From a checkpoint of a small mixture-of-experts model trained on Wikipedia: a variant of Adam for the experts.
Below are experts of layer 2 (counted from 0) of a mixture-of-experts language model. Rows are named router (the router's row for the expert), up (a neuron's input weights, with its number) and show model dimensions 0-127. Each number is 128 + 32 x the weight over its row's rms, rounded and kept within 0 to 255. Numbers have three digits each.
After each expert's rows: a language model's description of what the expert responds to. This comes from a sample of Wikipedia text that the model never trained on.

# expert 63
router:147162135065069132165129072171142108092134180106120168124107110145108168116168168114073124123140132129109083144094111155144140125081165089124128158086147080122091105098124039151133086113148110121139094124149167165152150105129175060111080093119154090153196171180156165132136124139120105097140169147176128154101167136141111153147167138105064175146172183097117175146150153129138051128181
up0:183221185146184140156111121157114125102169146127136125134052145118114106139124157144131115079121137099176106092123128183125128113108067117162064091145138120187075100145120098114182133174104089150139112136137135104125168104170111073109142137136160060113121141141204091093145140128123179126094113128129121139137150138134096055124124117150133158170121164114024138146129115138118116212085
up1:114021153189083101117169128111111147060137135114121170144087141146127182156148142142142165071114110108172181128111111094144114077141118123217141134075137054151112170155121137146144147124056191138135185160131157144088101110066083100058105182184125111123154120148143140112097121121161123118137144149130124086099148124105114122093158137110107151093106137162066149116173142135139145119090
up2:146134183142117160062164133157156093119138147125159109135144126119121112124079094098133128072155108132116192025180040154104079167138145057146152115121107081124127104151126165119133081104139140119133125169086081115117107071175092134096086134098189078154097116093112071069119111135060063177089157107117101129108149139131134130148085149169116119155160110122172131123086117155130111112123
up3:157077144147106122169158176087205118125116076107167120131143148126131134118169146099147082077139157155095053075066168110160101108122158094116115077080117161141127123058162132091116124098109189156092138158130139112169121137142147151112104159189087122093100063146069087059086127065146172119154144105124119115187107141162117131141099122161128141106117096105168081118159099151142142069140
up4:136144178153157145126163110136195148178122150135171077120142128095122141069115149132143106153085098135181160132104158142141134179097074133154101133171138164062093097127174123051127158172124148058124092186141127132149135101045119136110137154091102120163163099139057131133143158140147071112101122101123113100127103158113140140127115139234125088181113133095130103041116158093127102123114
up5:143106078152163133142078067121161091154232119116125104134120131113132122110155167134101127128091129133073101113116115100146108091132172090080109147157134159140156109143158129118124156160148144080157118195124157145157209142121174150125097149064142119116045140131108086175121156182152115086147146150128112109107132150101094144150102213114081150079121103198195169075130153125155123142087
up6:180106140139166093175092127131093095171141156127123158145171131153174162161132113128098109120122142158157155084179084141108096094081107109129091124080130113123149121125072213108141112134118089166188141104165097105119085098100087117071080107159163123144142170106158135177178114134125112144158175146123124134108174147119155177056161135118091193116170213158168149182170133126152177144163
What it handles: Suffixes in technical prose

# expert 14
router:104157114046059173095100147127113122068064104122082181102140105115121102127145150093111109139160095145132139149153155170148180171104152119093144150126098161124063151103105107099069133137134158122094075104138100154096142095149123084165121127149088130082162151119140160103131182131124089071114130133179156174100093117191110148127205088081153115133125113072094175165145112213144126104126
up0:187158109196199138146151109127115131108225079101136083144144139147090127120137157174161105092107169149179174099105142108123117051095074151206093095117113099090119106151144118154164108128081141173173179141130149097152174133167175130129114113080144101184081087128145101117134099133125141104102153119063127110141171117108135102143119186143087137139179177144110076140108099123101148152124
up1:173133137201133133163132146149153177176182127081164147154142191155116187143150097130162122118103143129141134121133122102089081088152163103195102080081108035109133112160151190166138092133128123136130153142158154077104111184058103124079127140131155142137151061117159090140145101122161180131093147132071116092063158145074140141153125168121108112139110143150118062138117141079109145127079
up2:177067167176172157137170097131131163135171137104165031134117139177133089137122097108147140128135155096147103119091129112105082110135068105125097114161147076085138090155156124169204114110122127122157158164062076108088178092133101066079138114129143075098096136099102068106153071180122164123117142092071115109179124170134154121155129171181119085103099136125149094157120123120128146108110
up3:216137103174144075103127182095168112102160103111162139124184150125114090116131072156129141074099130199073097143152163103123119078103126109103150144106137153153148141101119118104127090109156097091089138159085141103144126099160184174149145123133118089151053140173106098126075132119144171088088156124110117075121129118180153071110070102134137182118053095155170083131118071138090133104147
up4:141130177195172096128134112129156138195175095137130091124159176131129167127112147141146133127106100120139121100118137144089094076115112164164110106164156121110108087127182170128154135157115082116166134175116103114152138104073110157088129108082180069166107088152061083101117122130162110139105134143072099115140118183065124125137070145228155103146094136126112095044089109071105155179106
up5:129126157180178113115101109140158112118223132112148083161182215161153096129157120128119132102040161150080103124132128077114096107129079163170088116163108113095119111132174178123095126166150119127156178146114156143145140140129171151071063112058152140181094127143113093159148146128124128131110145156056125115100128163135117141140096213148074139100100105161144110090151157084115115158103
up6:168116176141149114185126134131091076192119086087118074173131117122156183113136152158128125166120145127137199071139067096077097095097089108086116097082125042110143069152115174139129154154077113128161158099174122094108138124120164130065129123099116123126140138114100179153156122102192155116141122113105138140128189147055159162092144087146100164122189169137158117161151147153135155129082
What it handles: Digits in dates and tables

# expert 52
router:103161104045060177099100148126099116078066110115082189110141109123114099129143143090113108134151101139131151155151146169156177182107155113096148153126103156132059149106100100098075141140140155122098080106145103164095144104143129087161122114153085127086155155121139168109140181133123091068112128136185142180106096118184114148122206091089162111140126112068093178165148112210140125107129
up1:173098129176089137161117082132156157152216141119142130161100145176134167166149150088136129154114159164139194112127191123098117052131070083174098093107093070114107136153121114153146107159114130128122153085198137093064046091063161094143103165133090120136131126101166136126129078159174141122113143160124130118090125142108151155169163159129073043144111099119130118099155147151110142115119
up2:166112156217131113125130148118161112171198140117207126151145166149103081112133110122177142085112142165121130084122106110097073076139127124159105070117163091122140098123157142117194134121149148112158161131132106114168077099104117132063180131102220096139105139156120083125120120190146107148066130121045117127130102124138134172167106125161148132059104144179145125158126141069128171144155
up3:118080135210139123133161141123222120104158072168109110143140145147058119122118139103157151070111144158061120130112141115129075075113095140112087104134122154217156096075168116101159134047158129159103144129152144178132079164113130148081118126138134067131119145155123087141134083093126188182123140148080124109115086117116133068106082118151134177102129113142137058143093107145149151135138
up4:146130153173149145113160083156159166156192162159092069138177112136146161120134174133122091126123121132193140109118125097108113075120082103179119098145144080102099035110172201105119121158122059117126150156090142150120095116097121118094091137044179118154146102141082159163125119120160115129132096160079113112136154193084147104153110133143120135178118124126209099064092146110112099101096
up5:134118093177176113116069070146177086098185104088125079148178182170185102107134125155137170144088136153074102087158138126147095139136130168123085102152123123103148104149215114105153149170113122145151154136098174181156079163115183150138049117048119151098091130169111097150176128127125160131158172184082132137120114174118083138118113145148092177122105134172137122111145163112162112127127
up6:140144136167178100156133125153138154188163127105125110136107173173139165124101153141094155148124173115130159092138127110102091042089055135163089111071144067146159097098095177151117106137137117189155182134144127068171087083117075140068076118100164132135119124118150111191149124128187149155148120126088098108135194143138136117112145137156147133118202167139182115191150095120130174171134
up7:151112097134182117117165132172165141148187164115154058123119115117089143110140128116141112112141155102127167088149076089078110135177105121168061095164156088136110167161145153145212099120180147167168178147082118131119111117154111161145139128102213090138072130149096060143204134110108136152089181092093116124136084108142169140124121153132067121100131089139148115150055101084145137102129
What it handles: Name endings, accented letters

# expert 48
router:097152107048094118159117175103112145107079143119158112102159100181147120099135131134162146162117133183107110139131140125095106141140138126126124108147160121123028124103153124103105140147171107105084084130128180168111129104109199134178119130115053130086193132125135197136148194196164132075120130126182171182077118136145086106072177088112156118107124090079131126136125186169161105144121
up0:195163110160141156116173070135125120110203121047126191108122136112078069122095174141133094126161121129153128095126128158110169102079123148171105091110151082127104089113111126113167073170138137098123136137155148115130188120165118101147167106107156039110118119133201101128144106166093201160093152153130137097078131168094088064124127132160143111114168190121146151145117122164126117162076
up1:160120151203089058186115142143130153151138127043141156152122175095176142151129138126173137128083139128184172159070143092107110063134136103170127112109071045092115155115097150135123119177083124110118152186159145155114078147054099099121118186107111115135128079099136080173133102192114174090152139110134122102073135112105127118140140159082092099118093145124080118103136120131151132144092
up2:127101197136143114092156080155151123129195179142168121136139101139151064114090138163109126024176075087131123133155025126130100109115132101116104147157179108095128112107162161104192163101146176155172132165105113142117123143108105129072155130087127092071127118072143053121104123178091121167118135110115102123146093104121155116161147093133122138047155116117137128121071139125161153122100
up3:118177155142107108112168181112169086065136108117159117128166177144091104098151108134134104116124063189066091149105134129096101096124088107103145132145132143146135170074113113111126060104154171084105121117103125113135061139147145147123127158166126112140114102154119081149079125095154106101150110156112134068114080187198144135072109153131112142110117081113151021087150093122048139083111
up4:127079118163140145098159105149133143164129138099119096133214130113154164107051180180135161106153127136115133069141122128097135146119098160168132115100116080056084069127170146088136145122082103104134083176165128138139137134089128137133102142121123115173097065118076099127157154183115129138117087115124110115130142166079107100179103094194184123143098148082122111044081117150074123192088
up5:069152130166156108115133080144124120090151116103113127128185197159133096094141113114098171063077159124092099095170129123100115137169147164102094126120101130135126091126182122090092133122116118123157149139138152141139141146180197149099099128085111135130005146124118039085154165194123101112137181157124123118080109130089066129133163186116105109086107120171170135076155139124152099127098
up6:176087135122157086136086121163126127145187139069126123145124129125159124159150159189131125085076093092177169132149104134115125068105103139105097087109127083141130124126078210117107147171138091122182192119159115146133138116100110144044140142133193142098130116119144182146162119148164131082107130120129127100125196100175170123096133162115146127120237190135174123168127103136144187120154
What it handles: Sports competitions and suffixes

# expert 23
router:102161105045055168102096147126108121069063112122085183112128108121122099130145155093123110133154101147136147153150154173156179175105157119093150158140104159131067161105096102100068135141139154119109085110144108159099144107145128083169119122152094131083170151119144166104140186135121094071112132135180138175103093116187109141126203095080155115136121104072093179170145116216135122102127
up1:126090110193095094096134141140136132101147124199131147178108174150148132151112114107204111141063114118190126131094133077141116106145121088194085063074103035090137057120122202106094137113101152166103161133139115117143080143057164079073086129151131141142146111141154137177137197149130155175103136119114133143175102127091112142139159141130106126105111127135153103113087095127146163107154
up2:113093137194140115139188082147124181150155204113155095157097128155116115123127097115144095098101127110127132074133053115107131103105102076196153055113141088075109117110152177163167090064083121163134162162058112086167148132077108113079112149117164120128121125152091064126133156141138126114149131146052103116109125098113157155172115174160129140112145136170171088086094090124107167143140
up3:165124133211126081122109208135183118135151071157133088138176165114084114127133090120169118101100107199103104113125145132141104089121099126134102098100140129103118128060180125136116116125150157102102142129088166129145050095112151145096110154108106121122146116159043106148144101120151159107145156179101137101122067152200189136099109110131115175126067063133164059129121089129067148123127
up4:138129169162141149074185081180139197152153169125108104121199146153116162123069161128177103116102108100147145080130118090067123085109076096225111102148123145089113074116172200118141121141147073103177177175123122103112142101095145090100084104114216150153108099129091145113148113159123102125136103125094117116128110139105151110122142116137127114169158141136161107090057127087109142169122
up5:132154162168164149166108140129161075162163061108093101113137211142155104141095135095134155110097155141150129080118147132110082081098145171141057120139091145085151119158198104111063147161127130145157210154110146143198123124113156143110140151070150161139073095143066084131127128093144122145140144168089074083136148144091099149163090144144123099065115134180118151137164159061142111124112
up6:153097132167150121167100137131081159160195141114176130151164145172129152137130130173144096125099156123130159096172102091087124069109062155145099095110118068155143115077109240145150071117158101165162176149177111128120068093122123108037077122130142143123141139157157128105130114105141134132128123168091128113131189161160172113091154137147122139082153180149184141183152159094116141164142
up7:150141111143152177106135137166150147134192152121165121135136147114163169092140090135143126116113067077130121148119101092068097127133119108178118092211171119173115163138147195174220110131102117125196175093079086163143127124165093156173090124077176100144117112193112087136134132066115151151104141091100113138100173084100137124137065161137113104089147146154132073133103132170090143097133
What it handles: Capitalized word starts

# expert 0
router:105148108052055175099097151119110121069069111123080181107152104123116099133143146095122112129157100139128145152156144169152176181102153109089150159141097146128065155104101100100069131147137153131097080104151100158110149101148121078159121121149095130087163151120148163102138185136118098065120142131182149177109097118189110152131204088090156114138126115071092176173154118213146127102127
up0:163214165176136110129132081112123187099200134058152150142142118089108130116150157161149164121105116132187138168145098126107151062086140117196076099174144099148082155102114164123195150146101141167119148088143091141107187138140072112065109117111146083123125079163176134095159169159120202140108145129116129142141128118086131095114111167139147116131103169140168092134128137151081172175147
up1:206104175206189130164147126120156153128217175161144135163102172139159156136109137128117122117091150159177122116094109073106089086067089138162082129094141048107124111149145184148134085120105107116168188176115109078138141099069154092122123113127135106141089096159137100073126124118121150150058158141085108100152193120117095092139092165125104103124134123116138117092093142120166151110105
up2:185109154127119128133152129107135153114177192131184043152172134106130134124138109109131138073108149125173116110102070121088094078124146098143114142122135126115094110114188133134161095112151109128175174188083085144114174080157132136076145144066219098108083108136117083085138098167090113126047177138108116133150166110128175133177141149116109163097090110115176104139082127144161169174150
up3:174085123224171074145119134117137138173167111123169103155203185125103086105107097123132147092074158144128115116095174095099095038116087130165088063098119159129139144123169141138151094103160101142121147140073154114143106123121158132088120113142141071156093104134155131132109122123139166109149152099044141089147102137151143115061077119145101165105075098157159059133141134128076127103108
up4:140123088146142105117206119133083145116150116156104019120159145117134160091133140120135158104151059114139122107136118145087150120118118176138122136167141156062121077135154186091143133077159083122149163112172151140048128104065120106064094100123145137174101059117091081105101173141114104126135102135126124114090137062071160149086101120169133118159089163114185137127097085085091151128125
up5:099138122151173116162124104122112152132217111111139079136126219149134125079157148139130136091053144096114119104097131118065124106140107128105059131170110118104152177131160140122095142115103145125152189144150198143120114129112200166085085138088186151158075161143093062169151158079142119082117141144077119096106132157119142137115071164138127121112145107153169103106156144060086105156080
up6:148131164133159110196132151165141136139166148079094156162146145165148137114149144120173121140098146157126192109142135113035100097125080096144148147084162086103131112094093177119181116112121073150175166102135120128121113137085141148045083146140164129126148168101135122148200078111151163092135173132111134115139175124120147134089149139163105150129243145160185115171148149152178181153123
What it handles: Name starts and conjunction and

# expert 2
router:102158102051057170093097139127108111070071109125082179103139105117119103125138143091109105136165094140132145152149151165146180180105153117099147155130099156126062157100100101099073140147131152120091072109143101163103146101144129086163119123148090131086167148121143165104134180135121094066115130130186154176103094115182111148119203088085155112136122117066096178170144109211141122103129
up0:162153132133147149146150104111081089155190188119112149114092092095053083097090152173163115123140109139174128139137129133141139119103129140159046068137121130092078138198110116173175134121113129159152136126069125092159141112153121105208105121150132114151103175163172097131167151172153214142114135107118131114103128110118123177142127155134140093158137180091043124117097115115068117126047
up1:184113078196096126113164111118137167156159145117156140144139142134135146146194118095082130162084160140147161091065161057144106059124167098145093119097098083101142148109150147110166085149100166111147163141150197104117123156046154118110070152105103126097141095101146127132124125151164163093139093102127098077115138091076120168139160194073103118159082160168086146139086116150150158106081
up2:169091165155170111109143113116178185111164194086165098134144121116134054107114100127170122098144131114113137091130077106097108103124092074148117088133176072124119115129129211123172111094146170120170156133071117110137147127116148111057119150090190079163076114104149078125167134173086128148106126085073097125171125103131163137188097162161122168095132104150183102114068164114123134107156
up3:195138098200192142075152138106183162116178083141135122129173150161075099122122064133149106078092174166121121153136176074140080070126107127155120099140105075136171125112172128185131088097160129114132148130117137135137086139148117096075122130147171112123127130148147135163129128122174162096120130090076104072152126132142196082076095135091118136061108139145163051121121097075138160155111
up4:144093126149141096121184108127144145152144154159107119129122133100124221079121104121115150146125107104158108102184142137112136135098099156140156172186112140127144048156180149098136148143128092117160111175128114143107137094100109137087141150054174097166087093146110122138132187151108143156086152174117118136102118142041116113124039153164194149145112196111117165031079094125139149154129
up5:124115140151167070141121090128150125120196040122142129141121155149125139130151132101097119140035153116122109085144145130159122102107157122089110170148146122176136132106209082123130129133113135134121142196128124156175119129159169168080089142070149114123079136120107149141085140160150103147137113192101133126151095222110102168093123191122116177071063110204187135092148140124136100147103
up6:149084183127141116196122103110094144154152152107105116143170159130170180129141131109089119167103194146112178152148094135107123071104094163134054088090128100119129128085122227137178081118117112174168155128140096099094115071141141125046082090099164113131168140126164159107156134138111157105132153105127102124145187124073163153100143133135132193134178129102152130214124112151143152169130
What it handles: Mixed fragments and auxiliaries

# expert 15
router:093155107046067175099100148128099117067067116111093188112130098123116105134140146098117111134150100138133150163145151171150184168106156113089146145141103152126065150110113096104064133145144151118106081104149101160102142103149124098167121120150079120085158158115146168105140185141115096073122136129182132187099098119191106152125207082078148117136128114067098175174150115208142137103128
up0:165132161173122122122167138124135108114181166092126139113069154086088099118125174188182120114128166091182092141118099124144156109114081135234124083140092140138109114132134123111169082165115173189147151083113167103153139157182156140109144123111129119155105146222162079119161149149139157171114123158083119110168187159078135102140110148133155165162121150114097133119076123131074094196102
up1:165070168229158091188135134123192144135168149137164142154102169127098131108115120150139144091111155127152183125106151076139108090130069098161080087085117045144137117116138176122163131157146098133111177139121147094084088167046111138074146135172096121142122096091134109186115112109139143155090129098072121088111134181097179189108103172162106109092116131146119110103143130116088142121113
up2:170080186179170130124167088121117169141210176101197085133140131126142104117176101112152155109123132107097173094095073113064111072122073118180121113136154045079140072108147138145176120079156174131165201133099126119112148096116139124069129140065164100126091111123112061142100106157085135149106136122059101093136119102139115157120122129164113126093109106161129125136089104124126142126145
up3:126117076147123084117118200091152159105177095127111147128174172130070114074161116126112076056133110158067110079080174100095094101091136124098145094101112130104155142083169118126130075064175177084128149150151172113100118097129182141144102144158127089115079107168103116091122178118146172113130114122109119081128122083176205128109125124125129154132072105139118068100134060123082130143117
up4:144077173211165113112177082111150190168179124108156108128170137112146130113126131154133149116121113134093162104103105087099086098121091151189131136092159163089130069121204166103152131136117085131158183106083146129113117126071128118074126122073157138160162085142061122149125133161173141104087127141063119111104132157086167110134098122200121197174096157141152111097088120092116136153089
up5:108126113203206105181130078128157122124221087105145097145158167140123091103136140095110145121057155193127118089135122118118095085170103140185093097136109120137125154143212147167115144151101123146172169136099130117167120155125152141113092104055176143174098136148107098156156103113166116090148156137063119082103107169111104119099118199117085164124125107156157104127185144091145159143106
up6:169070149138146086164102108152143090152139139112088147162149134125186159106102122178110141128095155163131158126171109096096106058092104112148095099116119071137121126119108212118130101145120039169177180106146126163152102104150050112083072122099131153102102157131181137153145141081125168166133114138123116117156211129150189134136160139110153172104170149091179161188162111111142162120147
What it handles: Digits and lic pieces

# expert 62
router:131160119065108161124168127116096119103094097160116128131190145173137120112158109103120108117142115166116104100135060095112219151073150112135118134105152143136050156159132111098146162115118119140117092135176120198155116097118098136132173103202137128067151104115128143122093130172107103103137106140190132155052125118169160127148200122080122135156093072052101140162088087198110158113125
up0:137158119163164138094137119159142127097182135096151181134118148161112092150133189145184116155151172164109095113082126094094184114155076109207053069100151084115081113136181117133168136152106133133149144109142095116139186104177103098118130114145143111126101109101097079120150161138136148130074150149117116092162149146128190113160145219116134102126128198106092114143103103126077146172048
up1:218049085191104093159110089122175157130144093061116123152101158215125130186127101099127174121143187146102144109111190127183127104107118116134086117114076082097141115147154115163124117180102160127145154127125130127094082147040092109119129164161132095125164070147138101140138103151113169140095124136123121103123153173090148108142162181082123077125139122095071161163114128119099127125101
up2:179135133141089141087175102087132135127127187091219091136123149193118098145161129092104126126130135109095133104072080135131125130124112110147098118118127128015134067141158140129128113111119138087156150156088108119062159091166111127099082142095143139098089116122137074086103133169097136134031157152115095104164124103127131143180108185190097109190121157122125133105086093167179119132154
up3:153156087142118126122132241105122116097160109129176086133186149128105120059140148129165130083163102125093119155176151091122116102087117132107095144118139144157161087083156118130098108123153173083113129118108122107096074143161133162104122155146128129142135116116060088136100121156147168128132052086122144118117110183191190075092129103159138133108073042076138040145139125111096125113100
up4:136127123159142102160147115128143132187127134142188083121184180134131173124101105092149153118115094103180165103107086133088165160103128154190161137128166142053092099132160214095152180154121106060095091148159149128154107099117077098102126130104128090181081062112111099147101147173149062120110119158121108104105112155071154136173101109171147157160102130088145136052098094128112135162115
up5:117118086158177118116095058134145128100123123138130117137106198086179101069152122068109093129000152105106090123150112117115162104084137113107087141152169168123160121162170156091092112139085105127131133122145152153128101185090132156103084124110157082133081144102130120120124139146140088099173139144126118105080097159114072168159153204140130133113102080116209134111155146098130076122166
up6:127074127149155044134137135097114083163148133122130152145112136163180209134152154139161116124130125096058203117135110091105146094125124129148149122111117116107146077150084178141122113109116097185155101113212126137114113071069122133075049099107165103143104146111180119149128107141160150134129149161128116126128199109152196108125155181138120131123178157096180159130165087123147202164153
What it handles: Service and infobox fields

# expert 54
router:099151110060056179100099142128107117069072117120078186109133108120123104135141146092117108132156095134137146160147159175155174180104158107086154152130093150129060161106103096095070136137136154125101080109144108158106138097147124090162119112151088124090167149120141172106133185135124092074120133128179140175103093113191109147131209087085156114132120116068094172173148110209141135092129
up3:168149109185130074074105155122163108139211139134129152144167146113144148181130130124117123084143154175119114098138065091143116066109173135124117063106156128145171129086122107105075075102135119082104132117118128148149077123128122134140118173130163099111102117190159087147111143114173111162103163208086122083078098114099230120123123113164135139081100084131154098103152082078134156163166
up4:109070156166149121095135112137159140155157180143132087121184201132124169125118153183113115119118103153148085098122117163100128112117053144148140109124170145078118079084160183052163129131136047114141139184111191148154103126088080130113112122058135140159087120118068058139129131110109153148133113131093106114112166118108113087164077134161174146187061174126126113073119125107132098141107
up5:094134171181243147132122078130149147117170152112139106132150174161134146092148153108104134113043157127091131092110106090098069102094135143135070143142093127128136121126205167161124115103118149130148168137133128130149121154121187126097077144099151136183127133139084068163181127166170135127158125132067094100132129123100152153108093204144124158083166155177183050111135119120118121133091
up6:187113159163217141152132123132156114172172137100139182158161154175152174163134144152146116153112175165148172122152101115067126064097052128134115089115152034138142100130120171157121070149113111106154160129154115120126126137140102153047065145091160135150124136090152137144144083142133125129087130153086110075146203150154146099127125182112132123112140133138190100137143097112151155200132
up7:153115099164111157087170138157199139124156122122170062167069137119143161137178104123165126105150116129194149130146146092159090114155103189162105051150107117061090163114172186083224123116122112127130164132143136152128070142148074164136142118132101120144109106162122070149176126091127097134114176137107143187144156101141145140116107179149055129119131144157142059149117161161138141105150
up8:141159146135127127104103131145175150128135072150129173119142168177083178107146083145229189136097137118115128066172109127167105106121165143164103117110159121152136142068148137137120100136145172141093124081133121117138100172140201103115167108090126150109157139145072146127120058177110106147154128152122133118109084086158214141151155149141104129108141099124160128234123065094128142177178
up9:095125155171174142169126123133136107107174148112135106133104110115115072109102152151100106128093122136085133124123086116175060069158047139175140119129164097156111141175124137162129136101159115172148214136151141069166138118138094136162133109149116104198053135149099104129177093196172147154144124107057123108086156144101205128152111134138093154146147187131142065148106123069131130173116
What it handles: Capitalized name beginnings

# expert 9
router:109154111038038158104101139119130123071067118138094173126114092115122112124148129106138100128139080138135154128153154166146184182119159123100133140133111157125073173109098088111077121140153151115122096113160109168096147110154128095172121135152092116072164142109148152104154184165118100074115126126192119167103084131187103137105195085095156103129115098069102175172136109222135121090123
up1:146092141190063103146099151099109138154153150115142136145141127146144170115162130111166115097091127125193172122096114054090086077106128115175088099081059049137130098091140103113104100163083128103136165103183141114115070124043115127103117187123122173122146110132153107168113132166165132152114071122130118109107152109084154148170151136083074082131086161160062121096149138108106162109088
up2:193112162162191149076142123128150179126175213102157073128101124121128086153113117131118126071133109104151095069088038135127113072113108047167094128128174087102119095157126155129184130081164188151157134141106092111112168098123102116102145153073157074089115095125088076120088137167118106143092134125099090141161154082108117105131129114151133120103116118160133166120067154123140166103138
up3:162139118144148138121111173117183109122158118155136115147202186170124120092100123141156122077130125200078092116105143114167102101117140151131119122135111118075126143090166092116106108117141150107110116139104133127142064078130171174130107139157136084130096122191076097106086187119164206125057139171105147113159131108186176082103096103147138128118075084140122022091109092135076154141150
up4:117072124220096120073115108149159173148133094153092106107153146110146135109126161147132147065128060128137129073127115079086130091150095148169132079145142125145122085118166143086157138141121070090124180100135138145138114128048079098110103116075137129166068078119086152164127198121175108112150125091120101131110126144073124145131125143172192125188109159146169143079133079067089125137128
up5:088141138124182124119083112136155125135185132096120117121155192132182117088132106134155157111006139166066105133128146079129099141120158165108062115149132122141113145128183124109077135183147141086135134153119126129165136145117205120122117148063145185150084133177143067136136149145158106090135168171125097111105119133134145159154112209099106131076114115199176105071112160125106100101127
up6:170065150153151095151127108114123109171156142064122142153120135167176147124149125155114149148062094128155167139148134125089079066106079140136090113089136079107133104126123204140155105159104110153154173092175140111146116095079114137020073124057135129125158103124132121110160095135133132101136152117115131126168210074155141133105117164131131194111185174139159118157152148140149210129132
up7:161134108150128133125175105151144153127168176130162101139105115069150179127144112107109124107096085093179152145139078111118122109188127114169074132166130096134114153139126173096199110118175134143123181116062034177154118105172088164150122145130172109145091142140041042162159086112098192133130128105103129165163125119129132100149106166144093133088140097133189134146105079147155150079125
What it handles: Mixed, mod pieces

# expert 47
router:105160109052054180096093150127108128065068109119080181107135103114118094133141148092113106131157093142134146156147155174149181174103161115093148151136104147124069152108105101104069131133133149125096075112141097160100141095151127093166127118148084127089160152124139164104139185129125095065110135127175144180101090117185115146129201091080147124129135120066091175175147115212145128110122
up1:130093085209087047102108109134145141114207123123138135155063177164130129158176148140137159117097146092140123104108072073088114052155119118152125081136099070150154170133169117099163101127083147112134183176135120124097057114056148117113117152098144068109113110135164108118103119118149117135129162187082127105150145123084176149186147186171119150109136140126133134110105138098146176160121
up2:160067115165173136127140116114121164174144150107178060120182146158131156146159110094129114093115151103136138087103101141151121111115157083153087079133125069102153081095177201103167075077113132120130176117109153110115096168157103139094088154076141156104083041116113083107148137155071120152169123097064071093133151095106132142187083157135140115109093103171147130134076108122145123134180
up3:182098117201146113098139143148175116122204107129180115135164253153146142119162131144094101098082160150060132119118144116134054089164107146168114092137111121129134110126194146120174105089135133151145154154090144129155116175143170154089107156091158068139120140136124097159125077098150171097117146118054126075152123170128161091124125148141144138097125085125120092110102134126101187154076
up4:150107156211144113140157117115156149160178118147125056151156170111136168127125121160124136137060122135163135082125081082095109077104076177144084098150125100114141082103182187097178155136129052083119158145103135145128105132109123092112081105074150134160136091179082105150128132124152115150070139146074125137119098106108133119128076119198136122148111214178133095072087130078130137134133
up5:116131138145172102153040137115171096084169115092086068130173180180125102107119083123079133108049126169117102116126192109139099117145103140119099116132110113091101097165228132143103098142127114067171164168121169150138123109129177111139084140073102137135100113151080092121155129169165091095121127184118104124131168167178162101188109176136162154131083088157128145099141149132110131097127
up6:151114143108165105144134140129103078160184122063117159154159134166191129090118160166146091115098189124121200123173098151028097109120097154137105152100172099083137147106119171129139056162136084146184169068133142125116053120102107109090085150090144159155139143088133176174138104081148161116158145119110110106147121171128168159131135125133107148097180134095157129188162138091117163085124
up7:159138119161202115116151161116118137189196147143185097164129134152136122084143108144142068162119140094129129115095126077092083112161105108161154093165139109129126118133170131147176080135128137127167183139076156100150082109100163155147119151108179076177100141176071093130161137109105175147096100118027144126174103151126190107162090186199088128130126145154164097137074133125113128115121
What it handles: Short syllable pieces

# expert 13
router:105152107049054172104099149122113124062067105120087181106136106111121104137149145091113103131156090143134148162149150165152180173105152117085147153128096152124066158106109101104074131138136157124103075107142108157103141091149122085168118123149097130086169156115131165104136185125125097076118137125174144179093096118190110152121210086082158108132120116070101179165145113213143136108119
up0:173169120185186084150139077159135131121255149101112138136148163118118119102125152142142125116077161155142147073098104115116098070104132131202091101122168092139127126119143132103164094119146132178151157098148135077127153093118150138086088131113169066183105120132148074110102147115110175139127149125035114094125150107088155108134113144127129118134134167165109101084093166098081168176125
up1:170109146202091089163105088139118185184151115117165099136109119112104188154158095173149115088144191077163128129114109077092122098154064146169131089107089068095115121147137117180141089160097124161142176163107109132119085107080131097118140127130116091101195133163168115111184101156175170141113133154096130084130165130081146162158179137132101096134097140112057109085133148080100116101078
up2:151069183184159109128186126146109134144170154111195089154164146147133113088116134098144143112080109113114121122109091111103081076137084147171098069137127058095136106118135164104160079095150168135162153183113129081166108134110130151057096152075177066136083105123166061139115122153126112135129134117045099113172146160143144136162113173191110120092119136156150087095112110075107128133161
up3:175161082196150122073139164143179096158205124138130160141190193171125149137141132137137112093095129120101117104141114080108046060075146165126125108107099125131197124113143078124084129070172170152130160110118124125184099152176147125120135158110149121096093141198097097146149113112135132167118178161068126092108129119149138095092078141124090108097131119193141112095074114116141139087142
up4:138115157186163151128161099154174215149147148146150064143161208124136177151127112153115098151072111146157124095117128118099138072106083123184130080155137128105130103123172196108143140131108090126121154162086149136140140135082187086100084112081164112189099065140089113114180158135171117127108131124085130123097122096060146148140073129164145121150126193170133128067101120079125129142099
up5:075121116167184093115110134129194119113190100063092107151132203140127136130172126095144127128085160149114145063152101048058086088106144099109129118132095110161147134102214103127129102094109137126156149166148123118125164144101168151115118124053171131168061155123144070099109110153138085155109136164091139129112127166079139173119102195141105190119146128191168118105141134119120119124134
up6:194095116121172115161105132106142118150189084098140120134131129149182125183128124160141105110112154146153210064134105122105069109129066187116100140128128117083100111119106169161147084158132123119139177127179110133103135092035147147103107149106134126150120111076121170134108119098146100100122193120118103121115181094117176180120142145192096123097213116136154130138141164117124221117174
What it handles: Digit two, name onsets